Weights of a small mixture-of-experts language model, trained from scratch on English Wikipedia: 256 experts in each of 8 layers.
Below are experts of layer 4 (counted from 0) of a mixture-of-experts language model. Rows are named router (the router's row for the expert), gate (a neuron's input weights, with its number), up (a neuron's input weights, with its number) and show model dimensions 128-191. Each number is 500 + 25 x the weight over its row's rms, rounded and kept within 0 to 999. Numbers have three digits each.
Before each expert's rows: "mostly gets" lists some tokens that are sent to it at least half of the time; "gets" lists some tokens that make up at least twice as much of what it gets as of all text. This comes from a sample of Wikipedia text that the model never trained on. Tokens count by the router's weight.

# expert 224
mostly gets: " known", " used", " located", " appointed", " considered", " listed"
gets: " as", " known", " for", " used", "ed", " located"
router:534502476496527522524547520554541433552500515511486511494534519472499486516508515525514470478494538507548495543518479504509546467520443495513525468516516494480547514453531533522510489475537478
gate0:485462512496528529501478513438534495498542498479514489462487533479488472528479428518464503484466505508482509475530521480572503456557471493531505563484483503499528517494527490506516526505515475
up0:471499458522477479486500515537522478484464510528527482480483477488517491482488508486501499520463462507500467469493465508480523523488493500473526476450526497471479454556471516502501492487457512

# expert 43
mostly gets: " announced", " built", " published", " established", "ated", " released"
gets: "ed", "ing", "ated", " him", " known", "ized"
router:512486528517538541492518541506496468528521528474490555547508514464494492503455508483493502482509587492499496498519454526504493515506517534486497491534521508505521441461495526502488472506554467
gate0:509513484533518520500469554508476465525495522545504543474539491537533486466457518492498485527475533498513472499460476442517528503522477515494495500472508528500487518507534470532455486543486474
up0:472494507486498494489534492539498492466540533489480506539490475488503498523536488476514480475514504531482489533535550536523479533499521509507544531504485463505522459519546539483530508482512531

# expert 147
mostly gets: " their", " its", " her", " his", " the", " His"
gets: " the", "'s", " The", " his", " their", " its"
router:495520531512500526509499468483479529526499516447493512495481517489497462479503538460537529559495526525457522561493532489506497537499515493483462533496510456484479494467486516548491478499479524
gate0:504510480507486487459471480504500519484518498478540491506493509485483485537493521468527494465498472483526501513510504468442556528501482517493498492498513573464463433495476491512493467546501462
up0:509501496511483470455490479525480503477497508468529504506472524478511487525510523469527513484492490486517523498499492445454545501464498542507480491496528557450470445483470496534508473526477446

# expert 88
mostly gets: " not", " would", " can", " also", " It", " may"
gets: " that", " not", " he", " also", " to", " it"
router:523464492502453529510503551488485499494523476508514493488482487477523512508486525517512535501501457483498509567480501523510506458491481501517525476530498528535515533511520496474518503488561469
gate0:481489507467532529503477513512518517440498534529507548518524497496486475537516470496445530499464473529496486489468469500482525483505496460523516468480535543504525468483472488535540530475485481
up0:511492495461513523506497504522477511455500535504503534529539516492525473512526459527470524485471482538468503501488470500483538492498504467515519472467536541512495474457481481514520497471504474

# expert 132
mostly gets: " people", " species", " members", "ations", " children", " students"
gets: "s", ")", "ers", "es", " people", "ings"
router:519486486515531514499513480476468460462511538511529522494526515527486522509549480544483504560516499487514517532497474496484489519509492490476517477517501519511496489511534480486491530508528459
gate0:528518501515482507490471500514507507440500513502515536444531523479476508518532480486471473487527543528475514498521499466510479447521513468494504502532497556499484502508474502542522504472506498
up0:483515506514476505527515507466503504540477499516480482563482501487471539495521543488507543521512459472543486491466487565506450505551483490507447461471530471486517513489545499515470502486508514

# expert 162
mostly gets: " \"The", " His", " her", " Her", " \"A", " every"
gets: " his", " The", " her", " \"The", " their", " A"
router:487516537510499526500489525472482543525496532446450556511445518457527478476537527470485562551527520502530505503480515485477490492502458517487507484495537473515479466520468489485492476477473493
gate0:487475477531444462467488491516527509485463507480479488555477486524453495486525481496501517516507483511539499517487481506487521557528484530468535469466544554500495508503535462516504505470482458
up0:515502500496519497496515481466503476483521519480523463489555527529563480551482512482504475475498487504469529483509514546520484460481514483534481510493459437524523481513523532504512515476526546

# expert 234
mostly gets: " became", " began", " wrote", " went", " gave", " had"
gets: " was", " had", " were", " has", " became", " have"
router:488471519510521483494480488510523513476472518483539509545478530465519500515497509481527489521477540500497547503547491491471519498487489481529487487543508509489505524474467565522511509518553472
gate0:510486526481533457498494483555503513518490490529486498534495544460479498455512519457472524502531522498446533496457536546552471487516517524525463462507521492503494566508494460539515466485496525
up0:435511473562510542481520469473485517470474505481473511494521481502497488501476481510526490478494450511546532426518465504472470498513547512466507534500495531500488478523428483475524522466477489

# expert 64
mostly gets: " they", " who", " They", " often", " she", " would"
gets: " and", " he", " also", " who", " which", " it"
router:511524512470486544517527477520544492464523468535558544522497522463494523534529536495524514509481468473546559505535521489502513493493464494513491445530517529544501466504488479462525514504520461
gate0:503492538465498482483535513501485522474496512527490529533508478477471517519442524488494543458466512524568456526495494467476531486463488540541524495490491457508465555485480497490525486483504493
up0:457526534525476512455519498473510540508453529546528513515467459524494504525472494499512463489531490510530514502490519530473476536488497543525483492492518489523514517525503537493530483485483514

# expert 61
mostly gets: "The", " the", " this", " The", " This", "This"
gets: " the", " The", "The", " this", " This", "=="
router:482493487489513529525489509504495529511523473481487477497479477475497449505513494485548474493484486537508503532492511525471476518539485510436487501527505490490461492443509504515483489501501496
gate0:554476482502511521510534537547474504491517494509499551492512487512479462495487474523555496514485555526462508508496532506484484511515437524561507483506460489523499496524534461473505534463487484
up0:485518536544464487490490492468493532492481467490505446514487499486533509513485495512464514490515509503465473544485487504528532529492597492517492521479486526521534476497469548521503472517519493

# expert 6
mostly gets: "ri", "az", "av", "ul", "ag", "í"
gets: "u", "ar", "am", "ad", "ol", "an"
router:479486494450466489477510495527457469501527548488496461457518482534480517490468519527501480485515479506486510476475512495468474503484559512514480542532508502458486525496469453462506491481495555
gate0:499463479482499514498549472494479502531547487471527501503532487493490487462501544510461497456527504468494519505510473547521485495481477509500498510542509512470512480501470481504487491521490540
up0:506540517519530496485507512504505535473499513496443493523487520480525506501467494482497525505483488538517464505476465472491534543539512501525477455470490554504484521504551535496501496536496459

# expert 141
mostly gets: " his", " her", " their", " an", " \"the", " His"
gets: " the", " a", " his", " an", " their", " her"
router:500512516508489507490507503503500508542502476445494482568503467463523447494537529468504510509458498518478529538484516503518531546520508510478460529515523522490509509468466502523480477486473481
gate0:508479492445504489528469516483519492458524501485522504509480528530507510491503443483521534516528482542558542503528458508500521523558511481468515531525500533524510551475526512504513482482474487
up0:515517499478483513514516463523466535529494498535501487480525476460482524526481526532501495527454510458456477462455538503483479501462516521545510497489480469494482485518515528501491528501517532

# expert 94
mostly gets: "The", " Second", " the", " The", " Position:", " Third"
gets: " the", " The", "The", " Second", " their", " First"
router:486506496521471499495476510492521522543477470489483504506467515478481458558449530491524490476476480496462463526496537501498495548506511536476455503527474471500458493477484536507479515521531471
gate0:524497527479487482557479503458508488496545478495497475487487504503501508512493497510495505492496471479478453460521464476534512529523499502511518536489476508511479476558541508524505479521517519
up0:507497505500517514447527507538515485501470530461496513511517518519492506505512462501515501497548521527529537527512524482482503419488490499460490485504509508476488528483496505496493483478496462

# expert 74
mostly gets: "un", "og", "ag", "ang", "ung", "ig"
gets: "un", "ag", "g", "id", "ang", "ing"
router:479528541499475480478518453541491480481490563532498516492509497521443501530467529496484502495550498463527451490518506462493495462487524499523463534484479492520525520499507482471517482505515494
gate0:497477544510491498490505489502534499477532472534512514489538481498524487478513501532506496551489497481518459488487500480544534511460523523496508499493521567501509520483487566471474496535522513
up0:516508475498506482517533516497514481515483519464505490522449468487484520523511497482497494478504528470445528520523495523478493482542489450499497464517500488505481455534502479522514548527484474

# expert 245
mostly gets: " also==", "s==", " ==", " Animalia", " life==", " career=="
gets: "\n", " ==", "==", "===", " ===", " also=="
router:517530519451505496498465435523519502485498528457522487532540520489459506497462473534526479489481517486493495491523532528483489528487492502522517476520478490465523529516550508457496521514467564
gate0:488474516493483493470475506466521496496509483514468519551509533485504527496509467500536482442526496448451526533509508474490538486543486484512555514479502529487519507455496496485469563513520513
up0:511484488492481484444478499460527487496507465516501534551496524481517484481529488501525503456547468483458499532529518505489527505523477471501541534506496513506523496465495512484469557511483506

# expert 237
mostly gets: " Alex", " ==", " Nik", "s==", " Karl", "arch"
gets: "\n", "|", "\n ", " Nik", "arch", " Alex"
router:507501477481467457505467528476478476532524505459497518519565506490508507489510483469480508454487498509497480503529524499533535491496525467495493457515482521494504512525472495460520500494498483
gate0:478488493517477517517500531561503468507484497508467484500493461517527485484509456499521508479516520463536481514499488500481539504510454503472512498502468459508538470516471479495501539497504487
up0:490505451513506470483519520530512516489556483518492509549516523492485498515523479490480504500512471532514532467528497488542459511495511435525522477470523472514521504488518492482500484488499519

# expert 223
mostly gets: " also==", "s==", " ==", " life==", " career==", "ations=="
gets: "\n", " ==", "===", " ===", "==", "s=="
router:515522510438483544488513512525484529515487505497492511466533478510470491523518491520504514475507476487504508496503510449527536521457563498475536500507457490475524488495511489525509524502508473
gate0:460507508494522488488462530480462520504530520528522517527498480479531468499487500510472487495497525473485574508479495485518510544485446496491521534522522523489482493492509492519479486502562504
up0:511503523486503497473493541498504497518508477493496530489495467475528454543521478502491545514517520434510539513455506487504537537477439509484525496512511515480476519506498509532494513534561467

# expert 33
mostly gets: "°", "′", " U", " ver", " ter", "τ"
gets: " C", " N", " D", " S", " L", " W"
router:501513467512480444510481520465536487461499529491485475495480500509514468478502461510476481502508475508518448538500500504461506459512485514462530502454512452493521512500531509487486492510480503
gate0:511511484497507508537502535494532477502549502505489489486506503510502514469453493514493511496520525489506436489535514492518531507523476495523513505492458493495501496453471509461491471480537455
up0:475488520524520499449539477516496522535492471530479505549491512485481503550563519474497542441449509519511575498461477480506473526484543480491513485510539530496542488512505506519500490493505526

# expert 246
mostly gets: "s.", ".", "ed.", "\".", "ing.", "e."
gets: ".", "s.", "es.", ").", "a.", "ed."
router:509494503507534512506499527501512529526521480534530472492473490544516530517527479483522504542517517528539515451546507499547487507542445524479515518489473527536498486477510454540485494514468527
gate0:498522555532460520481517504467563464487518496503474487494509504527526508496501541459505477478512506481424497545482514522517520486483500492505534517495476466525511519477484509514482483460512499
up0:530542481494493512450533498550492527545534507492517464511486478518504497514534502484520502458568469486494502505495511491512472488498500474491516522492506478495478496511504516491462551447512534

# expert 139
mostly gets: " \"S", " (C", " (N", " (D", " (L", " \"R"
gets: " as", " (", " (S", " (C", " (L", " \"S"
router:521491452520523521509500508486514470509516462493483474500481492459522519476545517465503492492524506533490513526484514484506539503499453480478481486505492480454504484484497515476497492487502485
gate0:476488459495456521501525551462519484482491502456507477496509525453541514520524491464482466532495497494497510521520474514513509468484482477514487496460462498510546516499495508518522487498506510
up0:482511507489520520481475444515490486429520453482452473510485524520511485516471474509496511462483490496506470555529557501455500520506523493483531503509492528505477506539537465476496555493525490

# expert 14
mostly gets: " List", " system", " Class:", " bus", " Class", " stat"
gets: " |", " L", " B", " D", " C", " G"
router:506517457485487463503506464498456529465466462516486438519480488520505492482528492537484488468523500537526463534473504517495517459455507475489516495533461483479518497539499530548488556484480518
gate0:482524518517497496503453494504460482511498534531470525477518493480539475519486502489497494501516493497485557534494521505536480463496506536497529512490553542498534511500532518519520500567469458
up0:495450548507483510495447451508439507501478529459471519505479512535500476548484513508488528485499509521486516518522521486487495474526514522486480517493506525491528478499523533525496499488508447

# expert 248
mostly gets: " Apps", " birth:", " 0;", " Synonyms:", "ial", " A;"
gets: " |", ";", "ial", "ary", "ry", "'"
router:468487488528487543495476487546495519504551503488503492501510513504547477534456491478544516526519534503539525468527489504510491531549528508486493502492507498492497494491538530488522498479524459
gate0:479469446502550549533522489488533514536494512498538497514527494522470494529492486490500502510474562535484508501483502501536484465514510509491447513470462515488538457516508524480498487519508453
up0:502542499507495498441520526535464517496538487506526503519461493506471510492546529504476521476506482484504501531480498516525510527454472499518559499524528490496503500490442482524486546525476525

# expert 83
mostly gets: " O", "°N", " (I", " Bra", " o", " (O"
gets: " O", " F", " E", " S", " U", " H"
router:503489520501486500502490533452490484538489493470480457488458506481526533486505485514493498488527447497502508533491533492472532527486464523460501544428517504544470482473461522449504499529458500
gate0:480507539523516478560495499462505502505508516488481494487469511441496523497544497523502504476503492519481492552530502551514525515504463462470482540486501511498491510520484524509526497499474526
up0:539484512527445521486489490491489448486499504487537524518497518521505471518533471487474525511542513503541432522481454536482499466512491528486480529474483514484538502513475521525495540489486528

# expert 196
mostly gets: "uc", "af", "ij", " la", "ke", "vi"
gets: "u", "um", "ur", "e", "er", "ure"
router:471473512497439494500480507491456507447526506539507522490466492519511511530432503478469498534530434499462524521538519516497494507471519501492470526460547484502444524464505481496509506483497513
gate0:510506505499481490485486544453432480480526468550486540512511536509527518498479475489522481484512474512469514510505497483516481500541502535486463474508507512513442543498541466487495463549522501
up0:504552501547535511503518469467501500510491493466503548523491481525448518540514490523480515493463484481529510506470487531541498463495479514547533557450485511507473511538483481513456501472498480